Below are experts of layer 3 (counted from 0) of a mixture-of-experts language model. Rows are named router (the router's row for the expert), gate (a neuron's input weights, with its number), up (a neuron's input weights, with its number) and show model dimensions 0-255. Each number is 50 + 15 x the weight over its row's rms, rounded and kept within 0 to 99.
After each expert's rows: a language model's description of what the expert responds to. This comes from a sample of Wikipedia text that the model never trained on.

# expert 32
router:54 28 49 47 47 32 58 60 41 29 26 29 33 70 60 29 54 62 34 15 46 46 13 77 51 60 33 53 38 50 28 67 49 43 58 56 72 48 46 57 60 29 55 62 57 57 32 61 47 68 37 48 78 43 33 36 68 58 60 38 33 57 70 40 55 51 31 24 65 40 21 61 50 49 27 76 55 50 74 35 33 55 41 62 62 55 33 41 62 36 23 44 47 33 59 57 78 58 48 49 76 75 65 73 50 49 33 34 68 36 68 32 29 55 68 33 54 48 23 59 50 32 34 69 65 49 40 46 56 37 58 62 60 74 41 29 20 61 83 49 52 45 47 58 55 53 80 41 60 58 43 41 84 41 41 65 53 46 59 63 37 49 40 72 55 53 26 45 70 52 53 38 35 37 40 39 49 42 64 46 40 66 53 65 64 55 59 56 49 30 40 69 31 54 66 50 50 82 37 68 36 59 40 41 44 18 46 35 26 28 55 58 55 57 66 91 78 29 34 55 49 60 43 60 76 58 61 79 51 60 52 79 50 67 38 48 49 16 74 60 40 42 55 34 70 78 53 44 44 48 80 70 58 53 66 49
gate0:52 51 20 29 54 34 58 45 50 43 58 72 39 57 40 48 56 31 52 61 64 50 50 17 26 59 31 86 53 21 27 51 26 47 59 40 57 37 35 40 28 65 47 37 49 41 58 64 67 44 34 46 66 37 59 33 42 41 30 30 54 47 72 38 51 46 38 54 39 63 36 62 45 32 40 51 38 70 65 60 57 35 66 50 36 33 71 64 56 36 36 35 72 22 42 31 88 44 59 40 48 68 59 12 51 46 72 29 26 44 54 67 45 63 41 46 48 52 48 42 62 67 25 80 62 61 37 30 75 38 70 53 13 61 62 35 53 24 84 62 60 43 64 46 46 47 58 52 34 46 67 72 37 41 31 67 66 43 63 83 59 37 57 65 81 24 53 58 51 61 56 57 77 53 30 59 61 54 46 45 56 79 53 24 74 40 27 54 37 25 58 68 33 73 69 40 39 66 43 39 64 58 74 43 53 56 69 40 33 60 60 33 19 50 57 42 35 63 49 51 59 39 61 46 38 52 49 37 40 50 28 12 20 56 45 44 58 58 67 47 74 56 57 51 50 62 24 62 64 68 60 47 28 61 44 51
up0:61 48 35 48 34 64 42 32 49 59 50 30 27 75 44 40 30 36 44 46 87 51 35 66 66 55 30 46 40 61 54 29 67 66 50 51 62 35 45 49 31 53 44 70 27 46 78 68 63 22 52 51 28 53 42 57 74 61 47 31 30 39 68 33 46 73 31 51 82 48 53 63 52 59 49 61 38 87 32 62 45 68 43 79 46 32 59 42 66 54 29 51 52 46 48 32 77 29 38 76 45 64 51 24 55 62 34 57 49 35 48 55 73 63 45 63 42 52 80 63 27 49 44 28 14 59 34 51 56 48 60 60 33 50 52 51 74 55 62 60 63 58 70 62 50 49 52 58 69 74 42 53 50 21 48 59 21 07 54 58 47 35 48 14 45 52 40 64 39 47 27 49 43 53 46 25 43 43 65 31 44 52 60 30 52 87 63 39 48 41 63 35 38 53 61 66 65 63 49 27 56 33 42 17 41 47 71 61 52 15 44 67 49 79 52 97 57 76 35 57 59 56 43 37 47 38 42 39 53 49 41 45 58 57 48 36 59 53 32 59 30 36 66 56 32 67 52 69 28 42 74 57 41 68 28 49
What it handles: Capital V or D starting names, and the middle pieces after them, such as V-eh-icle, de V-ries, Dh-arm-asena, Beh-aviors.

# expert 31
router:47 51 46 32 35 54 55 68 65 61 54 47 63 31 34 51 52 65 73 25 82 66 59 50 38 28 41 39 55 49 58 31 53 47 42 74 76 30 54 56 34 40 66 46 66 58 32 51 44 68 42 52 54 57 52 55 44 47 80 47 48 29 35 24 53 43 42 69 66 41 69 39 59 28 31 49 54 30 85 32 19 81 43 67 68 49 51 37 75 36 60 31 53 35 46 71 60 41 59 39 64 46 50 72 55 51 46 44 64 59 67 54 53 81 46 66 42 62 66 36 56 47 51 38 53 30 39 52 70 73 52 47 54 55 51 56 77 70 50 17 35 75 57 73 53 36 44 17 47 42 00 55 45 50 49 82 69 00 64 35 52 42 41 33 61 44 57 25 47 56 49 46 66 28 67 36 34 47 49 43 45 99 56 49 70 53 89 50 54 26 43 50 42 60 92 40 30 36 61 53 42 49 38 49 40 45 65 35 42 48 66 52 18 40 54 54 64 33 56 54 56 25 48 59 64 34 52 50 46 46 55 54 50 27 28 56 49 22 35 62 34 34 48 43 58 38 47 37 62 37 44 40 35 42 40 62
gate0:13 79 47 56 66 21 44 61 43 67 47 26 56 64 61 48 60 26 45 26 33 56 37 34 43 55 54 68 42 57 52 57 44 57 61 51 99 60 62 31 47 31 55 29 42 72 53 60 48 45 69 57 62 70 64 21 52 65 68 20 63 61 65 44 53 42 74 63 60 29 50 42 61 36 45 54 36 83 33 48 81 45 36 29 63 44 70 60 38 19 20 57 26 49 57 53 76 61 52 44 51 44 37 57 64 28 43 65 66 53 57 60 60 34 32 67 80 53 55 52 29 58 57 41 46 52 65 41 35 54 58 84 37 52 72 58 85 30 26 59 48 46 31 48 59 45 54 43 54 58 42 62 58 32 28 42 63 47 44 72 50 43 55 81 69 44 68 59 60 44 76 62 53 27 43 47 40 73 46 68 48 67 73 64 52 41 42 53 58 50 57 43 46 42 50 71 31 63 11 58 31 34 58 24 50 46 41 50 44 48 46 59 71 28 41 60 59 54 45 71 77 59 35 48 31 62 66 58 48 69 61 54 81 29 58 58 33 40 11 26 58 35 37 54 63 54 43 41 53 59 69 19 62 43 58 58
up0:51 95 67 53 49 45 46 29 38 55 18 60 40 43 45 43 59 46 69 46 54 43 45 35 44 40 34 29 54 70 57 56 74 86 72 76 57 56 60 56 64 54 18 52 42 34 71 38 42 37 49 42 62 34 52 45 57 60 50 42 69 46 88 52 83 57 74 44 60 43 38 41 51 53 66 77 49 39 27 52 59 63 47 41 67 63 55 41 37 58 67 37 60 56 44 30 63 31 30 43 75 31 36 54 58 28 21 42 51 34 50 76 37 64 52 51 76 23 56 57 54 67 73 57 56 53 22 51 58 36 39 85 66 25 35 73 40 34 40 58 47 27 71 48 54 32 29 25 66 61 46 49 27 65 50 75 61 51 43 78 32 58 65 56 75 57 54 53 43 51 58 27 48 68 47 49 67 31 45 65 64 58 61 50 32 32 58 66 65 38 21 42 64 51 44 46 34 58 34 49 49 48 75 34 45 39 36 45 61 40 56 40 36 67 38 28 27 56 42 45 64 64 30 44 56 50 57 23 62 46 61 44 46 46 41 37 34 74 56 93 34 43 64 69 48 36 80 27 42 66 64 41 46 34 08 39
What it handles: Opening piece of a word after a, of or a date, often a split noun or name start: a r-ampage, Pat Bourque, 14 April.

# expert 19
router:27 51 50 52 37 33 49 59 39 47 57 68 38 83 31 24 48 66 51 44 41 67 71 22 65 57 30 48 48 46 41 60 53 64 56 41 42 44 42 62 65 24 17 63 39 58 56 35 57 65 25 36 51 12 44 64 37 46 49 42 64 46 76 55 49 30 46 23 33 11 65 50 45 43 19 52 53 54 37 39 65 44 43 79 44 39 44 66 59 49 79 46 59 58 99 44 15 43 53 45 59 42 35 72 59 50 38 25 74 72 59 40 37 70 64 55 56 77 51 44 55 41 40 35 63 35 65 50 63 45 64 28 26 51 42 65 56 45 47 49 52 64 60 43 38 58 32 40 27 41 50 42 46 50 53 62 62 29 71 42 44 83 34 53 56 63 45 40 63 22 41 30 80 50 51 34 59 54 57 48 22 38 43 58 99 58 53 49 36 25 52 45 34 34 36 55 50 31 66 57 78 59 54 58 57 67 40 24 51 63 50 42 22 71 30 53 67 52 45 73 63 56 62 50 64 38 57 44 47 52 22 46 63 69 31 44 38 60 45 39 42 40 44 48 37 41 36 20 55 43 66 50 84 64 62 67
gate9:31 54 33 62 63 46 70 59 79 64 37 52 27 34 59 58 64 61 24 40 53 68 39 48 80 70 87 42 53 28 72 46 38 75 40 24 15 50 67 33 33 32 47 44 44 68 87 41 30 68 23 44 52 50 44 64 42 30 37 39 62 60 43 46 79 52 45 75 53 23 63 85 80 27 56 39 43 67 71 33 35 35 29 65 32 47 38 63 38 47 64 59 70 78 52 48 42 56 28 39 49 18 71 33 39 54 48 55 54 49 59 41 45 52 60 38 50 66 64 46 35 56 53 49 48 58 51 53 28 59 47 55 49 40 58 62 56 69 48 45 40 71 76 57 45 32 59 59 52 41 47 54 57 37 55 72 32 37 40 35 77 46 76 64 58 50 44 56 43 58 68 69 41 60 58 54 45 44 72 51 69 82 47 29 40 29 36 40 54 46 59 49 57 40 30 41 65 70 44 45 53 39 50 20 67 47 70 61 24 39 20 49 59 84 47 71 45 40 65 66 83 48 38 53 37 68 58 52 44 68 53 44 48 68 49 60 39 40 55 61 55 52 29 60 38 36 31 12 46 28 76 64 46 83 66 54
up9:27 49 54 39 56 32 62 49 54 57 58 68 62 57 66 19 63 22 50 58 61 39 50 69 53 44 14 55 45 60 56 65 49 73 68 94 33 33 30 66 50 75 61 32 65 59 44 39 56 40 45 51 49 34 72 18 29 71 59 61 37 52 62 45 64 54 57 58 75 59 35 54 66 38 37 60 66 47 38 85 41 70 49 37 49 53 69 59 59 55 53 50 43 54 43 49 56 56 68 47 54 50 77 53 45 61 68 68 82 32 46 44 44 26 65 71 71 49 58 53 60 82 71 42 66 35 39 57 73 32 49 68 47 53 37 22 56 46 47 43 42 77 32 43 56 52 65 17 26 51 27 40 80 63 19 52 68 42 51 51 38 44 33 24 44 48 67 64 66 26 35 53 65 64 37 42 80 83 07 47 28 43 40 51 58 50 55 53 30 38 40 53 61 47 34 18 67 43 42 56 32 28 70 39 74 39 40 57 92 50 59 44 55 43 67 35 67 54 60 43 71 34 36 68 26 69 41 39 52 44 56 30 51 53 53 45 63 20 46 70 56 57 69 34 53 51 45 44 40 49 42 62 36 42 67 54
What it handles: Decimal points and digits inside numbers, especially money amounts and table values, such as £5.6 million, 3.9 megawatt, 34.5.

# expert 47
router:52 34 38 45 36 56 31 56 56 56 59 30 32 37 54 35 34 64 71 57 62 54 25 63 33 67 49 51 51 63 51 41 37 69 40 56 52 53 34 40 14 51 35 56 46 38 45 69 76 62 47 71 45 50 49 57 60 49 62 71 70 51 48 59 52 53 72 60 57 71 46 33 52 45 36 35 46 33 46 38 14 59 65 49 36 58 49 56 65 53 88 55 76 59 42 81 23 42 39 59 49 30 65 59 71 47 26 31 66 40 70 34 53 61 66 67 34 43 79 61 76 55 36 54 67 46 34 50 44 44 33 33 50 42 62 43 43 67 69 63 40 57 60 59 40 72 31 47 63 40 40 56 65 64 38 65 44 36 33 41 56 34 67 66 42 54 52 15 47 83 69 48 24 57 55 43 45 43 32 54 40 52 62 63 79 87 49 63 54 58 84 61 37 47 29 42 71 42 76 25 27 42 47 52 26 68 41 35 50 28 72 60 29 75 29 47 39 63 19 46 43 50 57 80 76 70 73 39 45 35 36 42 62 48 60 60 88 23 64 47 29 89 31 54 63 60 44 59 31 43 49 67 58 42 37 51
gate0:61 45 39 66 33 71 54 87 78 58 43 42 41 29 60 46 32 40 54 70 59 42 33 78 61 69 68 57 44 78 57 50 35 39 62 39 44 71 42 10 19 58 39 31 53 41 70 33 63 36 62 46 30 62 66 30 36 35 34 45 36 61 53 57 58 61 23 35 42 45 36 69 52 64 45 72 41 44 45 69 21 39 45 43 59 59 34 56 54 60 30 59 42 73 28 28 68 42 33 55 40 31 43 52 70 72 59 47 53 28 42 50 34 45 63 49 28 76 34 64 38 34 71 44 58 45 50 72 20 50 37 36 47 57 74 55 43 07 53 41 68 33 54 38 39 32 31 53 37 64 58 62 53 38 41 69 61 62 57 69 34 47 61 43 61 76 68 42 57 35 19 74 49 62 75 44 32 66 56 43 57 38 58 48 62 22 41 34 39 44 40 34 30 62 35 54 56 40 45 75 58 24 37 20 58 49 29 89 60 33 52 45 57 72 53 59 48 46 47 40 43 41 47 56 64 63 78 57 46 60 54 38 66 59 51 82 87 32 50 32 61 60 36 63 51 30 56 39 65 37 21 67 44 50 63 67
up0:76 36 21 59 31 57 39 40 48 53 34 40 51 42 63 60 54 31 55 53 51 66 28 64 76 50 49 62 55 73 56 25 59 15 24 53 83 68 61 53 35 78 34 49 48 42 72 33 67 47 47 75 62 52 72 17 48 31 59 12 63 61 47 54 64 67 40 37 50 31 38 38 50 64 40 62 44 55 40 50 33 47 37 42 54 37 46 41 52 32 20 52 67 74 56 37 66 58 27 48 48 39 38 39 68 64 56 29 33 64 59 35 55 46 70 57 51 15 63 27 69 50 66 42 69 49 30 56 34 43 69 33 51 60 53 61 43 49 59 46 99 44 55 50 52 52 24 27 24 53 69 79 34 50 48 34 47 78 52 63 47 35 68 49 50 51 47 61 44 38 52 56 41 45 87 40 51 87 48 34 58 35 35 49 61 36 11 33 40 50 63 25 28 79 42 24 62 53 46 34 62 35 68 41 52 53 74 60 64 40 64 75 58 58 55 46 48 55 33 63 40 34 30 82 60 23 44 76 46 69 47 62 63 45 52 38 60 47 55 45 41 68 57 53 65 38 61 68 59 58 54 48 59 59 41 28
What it handles: Word-initial An/A pieces starting sentences, headings or quoted titles, as in Annual, An American, Analysis, plus aly in Eucalyptus and ong.

# expert 53
router:58 55 60 37 06 61 53 38 55 45 40 35 39 39 56 46 61 60 67 37 52 59 48 40 61 75 57 19 58 49 35 19 45 66 53 77 86 33 44 39 52 20 63 56 72 49 40 50 41 26 28 31 53 34 49 51 56 45 72 29 61 34 55 44 44 40 40 31 54 51 34 58 34 38 56 67 38 58 63 43 37 38 03 72 55 55 61 67 52 57 57 43 54 80 73 52 36 46 55 58 77 44 67 96 63 34 39 42 43 55 41 52 41 56 51 60 33 54 83 54 46 73 66 52 89 66 60 78 56 57 50 56 34 32 81 59 73 51 70 52 56 21 42 46 85 41 25 54 77 19 34 60 29 60 32 51 63 31 29 48 62 57 49 46 47 63 47 39 55 42 44 45 61 60 37 79 38 47 51 39 53 52 55 74 37 20 44 51 54 58 43 73 50 59 62 56 61 40 79 53 33 45 50 64 70 53 58 41 23 75 57 60 39 60 54 69 43 26 47 34 34 51 61 62 58 52 51 18 44 41 48 59 81 45 12 29 41 35 33 54 31 50 39 59 50 58 62 40 49 61 57 60 40 41 48 59
gate0:60 53 46 47 49 49 61 25 32 57 49 72 33 67 66 50 59 29 59 60 53 38 46 37 59 58 55 34 35 35 49 76 70 46 33 56 75 49 61 32 58 47 65 58 60 46 77 28 55 36 58 56 58 58 37 55 51 60 38 60 65 81 59 43 38 47 67 24 70 66 53 48 57 49 25 51 36 43 25 50 68 46 74 65 65 43 37 41 47 52 57 62 66 43 49 49 37 43 08 55 55 67 60 48 68 53 36 41 57 45 47 36 37 58 50 63 55 58 79 52 34 23 25 38 58 62 36 29 22 70 42 33 55 59 41 42 81 64 25 52 42 65 49 59 89 54 45 67 50 60 63 35 63 76 37 54 46 41 43 28 84 43 63 46 39 79 43 04 58 32 76 48 35 30 39 62 74 47 35 66 24 43 59 58 88 38 63 70 44 60 38 49 74 51 50 62 27 32 50 62 75 55 59 47 58 38 32 72 50 31 45 41 20 34 59 24 66 55 41 67 69 59 27 51 19 41 42 20 74 39 62 46 64 68 71 53 58 05 72 48 47 65 53 55 52 35 38 50 45 61 44 51 39 48 40 59
up0:33 69 50 17 24 15 43 00 54 56 66 54 61 63 57 51 72 51 57 77 43 37 26 47 61 47 80 42 64 58 39 55 59 71 49 56 69 41 39 27 52 76 65 45 61 32 41 54 48 16 78 39 56 50 45 45 16 52 47 61 66 36 38 49 53 50 24 30 79 38 38 38 52 63 64 60 30 43 24 81 67 60 52 69 50 56 86 46 63 60 52 47 49 35 44 25 42 37 29 34 38 52 48 46 39 35 50 59 50 48 34 65 51 72 53 43 50 62 66 15 59 18 50 62 48 36 61 48 30 57 43 58 44 48 50 42 42 47 59 60 38 90 35 32 53 45 55 75 66 43 68 71 30 29 33 41 58 36 46 34 40 38 63 40 33 36 41 27 35 60 69 62 39 58 39 60 49 61 56 44 48 69 69 55 25 32 31 25 48 55 34 63 54 46 83 58 41 42 45 33 51 38 52 78 23 37 37 47 34 67 22 60 59 34 46 46 58 67 30 70 40 70 48 35 36 28 58 36 46 35 46 48 74 52 73 39 46 73 53 48 63 63 53 49 65 49 40 42 59 36 60 62 32 69 49 75
What it handles: Pipe separators between wiki table cells, most strongly at row ends after shipwreck descriptions, also in sports and review score tables.

# expert 49
router:17 54 53 69 32 43 33 37 28 23 67 43 42 52 63 63 63 59 44 49 50 60 50 30 67 55 50 58 53 45 58 76 76 66 77 58 63 42 60 37 58 41 32 55 63 51 66 33 53 25 45 61 29 35 50 45 18 54 53 40 57 55 66 54 61 71 47 41 44 50 92 48 52 46 46 56 52 60 29 37 56 48 60 68 56 40 66 68 63 62 69 47 53 58 82 53 59 52 30 59 52 38 46 58 40 33 38 38 62 49 71 19 39 56 65 84 31 68 91 35 27 53 57 28 55 58 60 61 64 29 38 71 25 41 57 68 51 41 63 37 75 49 35 48 77 68 45 56 31 46 26 22 58 37 28 50 73 47 49 46 06 74 28 68 44 68 79 54 58 25 49 45 66 63 82 50 37 39 63 37 27 70 63 48 75 62 36 45 44 35 58 33 48 55 39 45 56 37 63 42 45 45 69 53 52 50 57 54 60 41 49 43 18 65 32 57 42 34 37 63 77 40 52 49 39 63 42 43 25 46 56 53 77 26 50 58 37 14 44 41 90 31 45 60 61 39 50 25 63 49 42 62 73 60 57 59
gate0:67 29 67 47 52 47 54 73 39 46 59 76 35 44 52 66 48 56 66 62 67 48 41 46 15 40 63 42 31 72 25 56 70 52 45 30 66 37 49 37 32 64 53 52 52 41 36 35 60 74 65 67 49 53 53 54 28 42 65 40 60 20 42 32 56 71 77 46 44 47 50 41 41 66 57 46 38 04 50 23 34 70 51 17 48 42 54 63 46 66 40 81 74 60 66 64 70 55 61 65 40 36 41 35 43 37 50 29 46 24 33 26 34 67 49 30 84 66 66 68 94 31 54 54 50 47 80 55 57 68 67 52 34 73 19 50 30 47 45 46 39 36 48 31 70 56 55 51 52 56 51 65 43 32 60 37 54 72 35 38 36 42 46 54 66 61 56 78 42 63 50 57 44 57 44 70 52 47 62 60 30 50 35 40 28 74 65 40 55 58 57 61 52 63 75 40 73 41 35 28 51 64 51 49 44 39 46 46 60 62 44 45 52 55 86 50 62 49 64 53 50 64 49 84 28 43 40 37 61 61 38 31 11 53 67 22 70 47 51 44 65 48 46 32 41 26 92 45 49 38 47 37 68 30 58 73
up0:53 35 56 41 73 22 61 53 58 25 39 66 45 36 70 43 48 52 61 56 71 61 71 61 33 43 48 16 47 45 37 53 56 54 57 65 49 35 54 38 34 58 38 53 35 54 44 40 32 66 53 37 53 23 46 71 32 33 64 51 55 39 49 59 57 62 42 44 48 25 47 42 34 60 48 34 14 11 72 25 32 64 54 42 79 49 47 48 42 30 22 55 71 54 58 65 60 58 74 58 65 53 61 76 34 19 39 29 31 42 36 51 54 38 62 46 62 40 69 51 69 46 49 67 33 61 99 27 44 46 82 46 23 33 57 47 41 39 22 32 66 25 44 46 52 59 37 45 47 45 53 38 45 55 83 61 42 35 60 51 27 57 50 58 53 39 49 36 46 28 52 69 75 55 31 52 45 45 71 52 43 55 47 38 38 54 46 51 47 41 35 79 46 53 62 26 70 31 35 25 48 75 71 43 40 65 23 49 51 63 43 24 61 50 47 43 68 53 43 39 44 73 49 52 29 61 41 60 50 53 49 59 21 68 55 27 50 54 47 43 46 62 53 54 53 19 90 53 69 34 78 41 52 44 55 88
What it handles: Periods ending prose sentences, including ones combined with quotes or brackets, such as ")." and ".\"", before a line break or a new sentence.

# expert 21
router:37 52 63 78 33 52 56 75 27 76 38 37 68 26 54 50 59 55 73 50 38 56 68 50 59 52 32 40 62 44 54 38 61 70 59 27 28 13 28 45 29 30 55 43 68 51 69 44 73 55 54 61 39 53 35 47 09 86 34 24 55 58 52 44 61 20 36 46 48 51 38 36 51 35 40 43 50 26 42 45 31 67 22 52 57 53 80 55 72 46 44 46 75 52 51 47 34 46 34 49 37 58 35 56 44 33 38 78 66 45 59 30 45 53 33 63 27 72 61 44 57 51 72 27 52 52 54 62 36 50 48 49 24 74 62 58 58 47 33 51 43 44 67 68 95 60 33 40 67 27 23 77 61 28 63 72 70 80 30 43 53 46 47 57 67 27 77 28 49 22 55 48 45 51 46 62 33 39 80 61 51 69 67 64 64 40 45 54 55 23 37 38 44 62 32 74 35 31 47 31 52 57 48 48 42 52 48 47 60 55 44 45 45 53 48 27 51 46 44 38 44 47 57 41 56 52 75 53 33 53 36 16 64 54 41 30 42 56 17 49 56 53 60 46 18 42 60 43 69 64 67 84 45 42 31 42
gate0:62 65 77 62 69 56 59 55 55 84 42 47 59 36 52 64 53 49 39 61 70 58 52 60 63 47 38 15 47 56 52 51 51 62 48 49 36 62 64 66 53 69 44 29 54 72 74 63 59 58 67 54 28 38 25 40 31 53 53 37 31 52 78 62 33 68 60 57 33 41 57 75 43 42 18 69 51 45 53 37 04 51 65 49 68 43 46 42 43 46 44 53 32 58 32 50 72 42 53 35 43 38 51 54 59 22 40 16 60 56 41 41 87 51 77 49 65 39 28 25 52 66 82 42 49 47 50 59 31 40 65 43 70 72 52 63 61 80 54 62 39 59 44 61 53 58 54 59 38 68 18 39 35 63 44 45 28 55 82 38 44 49 56 56 43 66 43 73 62 40 63 52 43 25 72 64 54 37 63 99 49 50 63 34 42 51 37 79 73 43 29 34 42 50 56 81 68 70 53 36 66 56 56 40 49 67 47 36 58 57 71 56 62 42 22 27 55 60 54 56 52 43 61 61 55 62 37 68 49 84 35 41 38 59 37 41 55 32 26 41 61 34 72 72 25 46 22 47 67 73 35 59 33 47 55 30
up0:66 64 42 54 49 57 63 40 84 61 26 35 29 50 44 26 49 66 48 74 63 39 73 40 31 81 55 22 51 47 56 61 58 40 24 36 62 51 63 42 52 56 43 44 65 31 51 64 41 72 48 59 54 60 35 65 21 26 67 52 24 45 56 45 68 40 49 46 35 47 57 58 68 68 47 73 28 51 41 65 44 71 27 45 83 39 66 62 46 42 43 23 28 29 47 48 71 51 51 40 48 89 91 87 39 54 57 48 61 50 39 32 42 65 53 66 14 43 41 29 47 65 47 69 63 40 50 40 46 29 73 49 39 48 34 71 83 64 59 48 47 54 47 40 44 30 53 67 71 57 27 43 48 56 54 51 58 41 37 74 36 66 39 36 65 53 53 74 71 62 47 49 67 40 20 46 40 42 32 64 68 39 43 33 54 47 51 69 53 76 32 49 79 86 50 40 76 39 35 63 39 28 84 64 41 39 58 68 60 63 60 42 42 60 66 43 70 45 39 52 58 68 28 28 67 48 55 45 38 56 36 39 45 71 48 40 59 34 70 62 49 67 42 27 42 76 59 54 65 63 71 41 52 67 37 70
What it handles: The pipe separator between cells in Wikipedia tables, e.g. fight records, election results, athletics results; also semicolons after quotes or brackets.

# expert 25
router:44 34 31 64 29 63 55 37 51 41 62 59 58 61 16 49 54 37 39 68 42 71 61 63 40 55 43 51 30 42 24 55 28 64 43 48 42 26 46 36 57 33 42 51 44 59 32 53 55 86 38 19 70 44 29 40 67 42 48 34 50 54 63 55 56 44 24 28 73 45 59 70 56 39 44 61 74 53 69 56 75 54 52 54 47 49 51 38 68 61 63 76 59 48 34 77 38 51 54 25 46 48 29 64 57 44 34 40 34 37 49 66 39 43 62 72 50 62 48 26 38 40 72 38 66 37 58 56 62 41 57 46 62 46 25 59 47 37 27 42 60 57 67 78 68 60 49 21 42 45 14 62 42 40 61 97 44 53 71 44 56 71 66 70 65 64 35 71 32 62 48 17 36 37 39 31 52 60 62 10 66 40 37 45 69 67 75 48 55 35 44 84 41 22 66 64 44 37 62 55 59 57 36 72 60 34 47 45 42 37 36 39 49 34 41 53 54 32 39 53 73 56 72 45 64 37 58 37 49 83 68 63 13 61 27 26 23 52 56 55 48 36 51 54 58 48 48 39 53 42 66 40 26 24 30 25
gate0:52 39 73 68 53 88 61 65 52 42 56 53 40 43 47 42 03 66 34 24 38 38 56 58 54 25 45 56 17 46 27 60 46 64 40 34 47 64 23 77 51 40 71 52 61 70 44 55 62 40 51 32 68 57 45 52 70 59 48 57 36 38 40 75 59 44 43 50 68 43 38 77 53 67 67 37 53 71 45 61 44 80 53 46 44 32 36 59 69 58 49 29 39 77 50 59 56 68 31 47 28 63 52 46 51 35 82 67 32 53 36 67 72 47 27 62 75 33 31 40 48 46 51 80 30 63 41 72 45 60 60 28 56 48 61 61 56 23 46 40 62 45 70 25 54 36 32 51 51 64 46 39 60 31 59 38 33 49 48 60 54 31 76 00 64 61 49 62 54 65 68 43 49 27 73 80 29 43 77 52 58 47 57 55 53 38 38 43 45 55 30 54 55 48 52 57 42 50 43 37 60 41 54 33 45 61 57 60 45 53 48 48 45 44 47 58 41 71 43 26 62 54 51 70 64 48 46 42 50 20 63 55 81 37 54 60 44 43 69 64 71 43 27 46 62 68 77 36 50 29 63 61 00 49 23 61
up0:36 62 90 46 32 65 63 82 50 46 49 33 70 72 49 40 38 38 90 43 33 63 51 52 35 75 54 75 67 45 75 49 40 73 43 53 37 52 60 69 72 55 30 50 60 46 00 49 72 56 62 48 63 52 24 45 31 48 28 47 53 30 69 55 49 45 58 40 61 70 55 64 56 60 54 43 50 73 48 65 48 49 53 56 41 12 36 51 50 49 53 58 56 19 64 70 47 57 36 13 42 51 61 70 43 60 45 61 40 33 42 55 33 52 52 81 48 55 64 26 41 56 59 63 66 36 34 48 22 29 74 66 32 41 68 32 97 67 54 64 71 73 64 35 41 43 48 67 67 51 48 34 65 50 53 38 50 31 83 39 49 47 78 46 60 41 51 72 72 50 29 31 52 51 55 71 57 41 53 58 42 37 43 30 51 38 22 37 44 60 20 61 33 41 59 47 27 40 80 42 44 65 42 55 47 45 47 66 20 42 43 56 41 66 38 48 49 67 53 61 46 18 30 43 69 34 66 40 59 41 58 59 42 63 30 54 49 50 52 54 59 59 35 49 77 26 33 46 67 44 55 37 44 65 45 67
What it handles: Digit groups inside codes, model names, coordinates and catalogue numbers, such as Infiniti M37, TM3689, 82°50′, NRHP 06000938.

# expert 39
router:37 44 41 63 33 51 41 67 43 38 31 65 47 27 43 32 36 39 56 22 76 66 49 33 30 34 37 53 43 36 46 36 26 50 44 59 30 45 63 35 14 42 66 53 50 60 04 36 60 58 48 37 50 50 34 60 40 51 76 56 36 44 43 06 63 77 58 42 66 50 71 43 70 42 26 55 64 54 55 50 62 66 45 29 58 30 40 52 47 36 45 40 42 33 68 66 48 25 59 41 81 46 47 55 63 51 47 56 70 66 58 54 56 70 48 60 47 45 51 22 73 51 44 23 43 46 52 78 55 52 68 14 85 50 41 42 80 44 52 40 46 33 60 59 38 69 48 19 37 58 20 68 41 73 35 52 61 21 57 56 35 49 45 34 58 57 59 44 48 71 53 65 59 47 29 53 61 27 53 36 59 75 49 52 52 49 79 60 78 33 46 35 45 61 74 42 44 27 62 37 31 25 54 63 38 69 80 50 38 76 50 50 07 38 61 50 59 31 64 70 56 28 58 73 45 34 57 54 29 53 53 54 53 40 44 39 43 38 33 57 40 46 58 44 55 45 58 55 33 54 25 30 33 13 41 27
gate0:68 79 54 53 70 59 45 53 49 41 26 82 35 31 35 52 64 68 72 64 54 51 71 37 52 80 44 88 47 34 45 85 54 34 60 67 33 44 65 44 65 59 56 47 66 62 37 46 58 46 34 53 54 76 43 42 56 69 59 28 41 72 70 48 34 57 38 33 69 37 64 63 29 63 46 51 54 74 65 31 41 48 48 54 40 47 43 36 34 46 49 69 59 56 58 44 54 48 59 42 44 55 55 25 42 56 40 46 41 11 58 79 60 64 51 59 27 44 77 57 30 56 50 51 31 36 16 50 55 70 55 64 27 68 53 33 60 63 11 65 47 70 31 41 32 78 46 55 72 59 38 42 48 61 51 50 32 50 62 49 39 42 45 64 50 33 46 49 32 45 65 46 49 64 50 38 50 46 48 48 53 30 44 49 50 34 95 71 60 48 69 45 57 42 43 56 57 65 11 58 38 76 44 48 32 43 18 42 48 37 29 54 34 31 57 31 32 38 34 67 68 38 42 41 43 18 78 57 43 72 54 60 44 39 63 35 63 47 27 60 76 38 85 68 42 83 42 56 71 48 49 54 17 77 51 43
up0:62 43 50 61 46 69 49 30 33 67 25 54 46 66 65 27 81 77 75 63 29 25 50 63 42 56 36 53 67 49 37 45 38 53 97 48 52 65 61 38 68 69 53 42 56 67 67 54 73 45 54 44 43 71 49 26 25 54 58 51 56 59 60 52 34 44 28 40 59 62 12 46 77 53 39 68 20 51 29 46 45 77 35 31 38 27 38 39 59 28 72 28 44 34 49 54 41 48 35 48 50 61 33 66 29 17 68 54 66 37 54 46 43 69 34 59 86 59 38 47 48 70 52 67 49 43 50 70 48 80 52 59 44 43 43 12 07 35 67 55 74 58 50 49 58 71 36 63 32 44 32 73 58 54 59 74 53 66 38 36 77 55 50 48 33 17 64 43 46 63 53 63 66 17 51 23 42 50 46 65 55 60 63 60 57 33 61 35 64 46 55 47 45 52 46 42 54 53 27 60 44 64 78 48 45 50 54 45 57 50 47 30 50 22 37 35 58 43 31 23 72 61 41 41 64 53 58 24 54 38 65 54 74 40 37 62 51 51 65 42 41 33 68 47 74 57 35 62 69 67 62 68 62 70 35 43
What it handles: The words host and guest in tournament infoboxes and TV shows, e.g. Host country, Celtic host, the host of, plus scattered colons and as.